{
  "norm_place": "peri",
  "rope_fraction": 1.0,
  "init_std_qkv": 0.0252,
  "optimizer": "muon_variant",
  "beta1": 0.9,
  "max_grad_norm": 1.0,
  "decay_fraction": 0.419,
  "max_seq_len": 1024
}
Below are experts of layer 4 (counted from 0) of a mixture-of-experts language model. Rows are named router (the router's row for the expert), up (a neuron's input weights, with its number), down (a neuron's output weights, with its number) and show model dimensions 160-239. Each number is 128 + 32 x the weight over its row's rms, rounded and kept within 0 to 255. Numbers have three digits each.
After each expert's rows: a language model's description of what the expert responds to. This comes from a sample of Wikipedia text that the model never trained on.

# expert 2
router:117176083124127129098062133115167096106141132146132193168070119136089130131137149121071144113158119082170093146048104104134139125111111114113062124227054097172113131125173122082114123138152130185167124089170131136160096136172092123091179121
up6:131069187135167142104117058089065125175117133200074150149121106154110041153132115098063232112133130168137152130171048108105107132086148097092116145116141147192173127146170092127088127163124139114138137184201161125113118124124159138124167117
down6:166093104170122101116129167128100133095131128131062107104063129094157087091115182164123131130154136091116142100100130116133127077115110174169194097174139088059029179125141145100168099110134175082172121168076145143160104156082149114102162148
Line breaks and blank lines ending table rows, list items, infoboxes and section headings, plus list dashes and === header markers.

# expert 22
router:148155164133090080082119136166142091116107144135158154157082137179124165123103162126120145189156168081173088149130140153148030151096143088067068117158107131072106161130188100084103150153138090130165121122151115129148171135153160144178110117
up0:170102166108131171149180208108161042153139154054106117129118129075178142122154144101113112151122098107156150141169175113122133127154172148162120185124104131172078119116104199112123102134111133116111116193151125135174127123147215191158118109
down0:126202108139179127164138215129120176135115144114116130183177126123129103182173137099123120138116145126098159140158130194089160110187157102107130092105171135090086132103194068126124165127055118106126129150130147136141185160179131136150120149
Function words and word endings inside running phrases, such as into, there, up to, ing in evening, est in tallest.

# expert 15
router:080132149114128144102098142107098123074147113120166196157098077189120110112095151129130175126144161149160156145071171146147129222127223129109119132140150138120150126126090147071130143137148131142124125156100092076137115141182165151169166153
up4:146128111108110111103137139120010069098124178184075150122076172199095184090146111138128122101108154138158185186149121127150081189153158114134119125098053135127145084109065135090148121116178081184176118161126126174150185135146098153086154104
down4:126137133175156122079138160157164162136125114121130084128171012173093148140139099098146148161121157179080125119163108123192060064107126113148081103132139061064103146149101155198100128141120115149125075073129124066156089162150112065176116151
Second parts of place and nationality names, e.g. States after United, York after New, istan in Afghanistan, plus adjectives like Canadian, Romanian.

# expert 25
router:094108105101177132092142108215145100083138123081076173100083068088165097108121152091138141149115115110131051142146137110161076092065148068066110124152126113183155113122109168121125166169142187135126108233163177112212121153152116068155143112
up4:094130146092113161141096195103139123112158197116148121154115168135115177116150149127128120122115152128129014075128122143094098113070162124121125104124164058126112157109187111106065109125125158121119165170172203135124114115139192140137096115
down4:135162083120132158119158157086144121171107094117167160117087143145179137129206117171126119115070147118107162145142101124129109127126115126120115154180129131172181107106154129155098073112115108095121147113117154201159100122088133130081121177
Hyphens, line breaks, equals signs and punctuation at entry openings and headings, plus born, known, Early in biography leads.

# expert 0
router:106130150148092118105077139110127185071143135120153151148099118187146103076094173099109219110199106129126154085091116127111111140136152082138112109139152099137143043194122119067084141073151179169101118122083115068206134132118141105143144156
up4:076176097114198137087182085123120153123111103156150168125134095179178158081129140144075167097137095136086131152098090138142113115128210106184144100147158116117151105181162136199173131086134185149108086140154102184153104139102141126132157116
down4:118067137154126123181168160131144155076111080090094090126191089071092134173149131071135107131098179142148133115157120121139081154117077101084139154094166143113058151169126097066082168171073111128164183136073147049119121156132113111127105086
Final pieces of names and words ending in a space, often surnames in tables, such as Søderl-und, Wilk-inson, Tiff-any.

# expert 27
router:143154116125187105063133116124156143094143127168170132120139096137104175084121121080134162152082120072158070106120152098115060168096155101132067094176127107112117107159144162075114133138152127162109164095169205113196085137098164162185100124
up6:143112119097138146102132136156140157116096185082141100114111164104149088134140110140164100133131162099153071073158098105099147136135159104147181136158161139095147154150087120155109142189143140132087114125104104128149119134112145112104098144
down6:165050170174130139135172071150138096100153137078111138131138159082179074159118138116166133149125132158090144108156149139110118183117133149172113079061143155086168093148119152106058183096124143102130163114158146164157154060126105126137155144
Commas between city and state or country, e.g. Orlando, Florida, and place-name openers like New, San, Los, West.

# expert 5
router:115173091118183102145123138103120182069107106129094126133112090182083143084117152136103130103142141115109123115079141083109119157086164136176087107136110102088122157119099125097093138126166129176135091175159148093118129125097122129138177113
up4:157100144067112124207101081094172121100118125059074155134116129076161151196132133183138118175156136143096107098147180177149105124133097130107166117157116120118140135125156155072101127165126193064175087130157117084180077134093215121169117070
down4:047116175099168155156113115118137141064129119090179158113146180156059134088121117181126161116109118084113137116123131125139069137082139138101164164051151140065126139179084143163128121124122068137103127178114142136143105111109150124117135117
Word-final or inner pieces that complete words, mostly en, el, al, er, such as Cent-en-ary, Goth-en-burg, ang-el, Class-ic.

# expert 31
router:096162117146181110145137085165115131099119044149147119178093145147124111085079187100117226122200132087178152147060064130135152167121159107159139135140116076128092106236112103088070119092108221168149148103135094129171140139146161141120173134
up4:150157081050104115080142167151164187132094078132112139198139077099175125118138088181124116121158113063076090124085102152136154116130070095128163124127091132155116124118071056126107079163175147106054100179083069161158146113135088133094106187
down4:173053136089113125116155163100118076147103145103135143139132115128108123068116145115090111126097134159096129124147170114161058152121104126097086108133140068118106099147124197170124092167080133079139202100084142122113094096126159212101182123
Closing quotation marks, possessive apostrophes after names, e.g. Epstein's, "Weight", and final pieces of proper names like Kalamazoo.

# expert 24
router:119136112075144068111117175134150100077152121116147124144099126125157124185138151131064148203145137089124086147068166077212109135088180133086126128141130135138093170150120089153154199152127110101113108207171134073084127158141178109130100126
up4:095135070099131083163122114153116148104121160181203126117145082090183080135087115155111159110117105075146120197148139023118097160104113158117145143111154120129186166109080135160154135158106041139133123102161134118135121152114115151154144110
down4:129053148197097166134116136122155097131071154157133155159091062132125125112104154126146143149193147165120148130099165164129149113134104204113104099107133092106115132076153121105159082133128146171149115146148099109182143137137147142169117157
Opening fragments of words, often capitalized, after the or of, such as Middle Ag-es, Bar, In, inter-, Ar.

# expert 3
router:117142163061059100051125093135142094102129151101118132104113135140138125093108163078153220174176167088125109111127137141149071103108158125088120131153102114142160093158186102163151152199185105153120143155128091110115091140141091164117154143
up6:169142122159176106161115135143078161150098074147120129154102087126121140146094105127156181098089142152145162225160102148097081134101150160105099134114046107161184098238111163142100069084108146143103155201091097133138143124149147166140134147
down6:161145111153143171143111155137158142098091145171108112125131224125123055097156167139131082112127113201119149134155126104147088124130139145187144147121074186162101102099093065133133130124153115100111103141117147113096135123116182131180111128
Periods ending sentences or abbreviations, often after quotes or parentheses, plus paragraph breaks and sentence-opening It, as in guitar. / Pl. / ".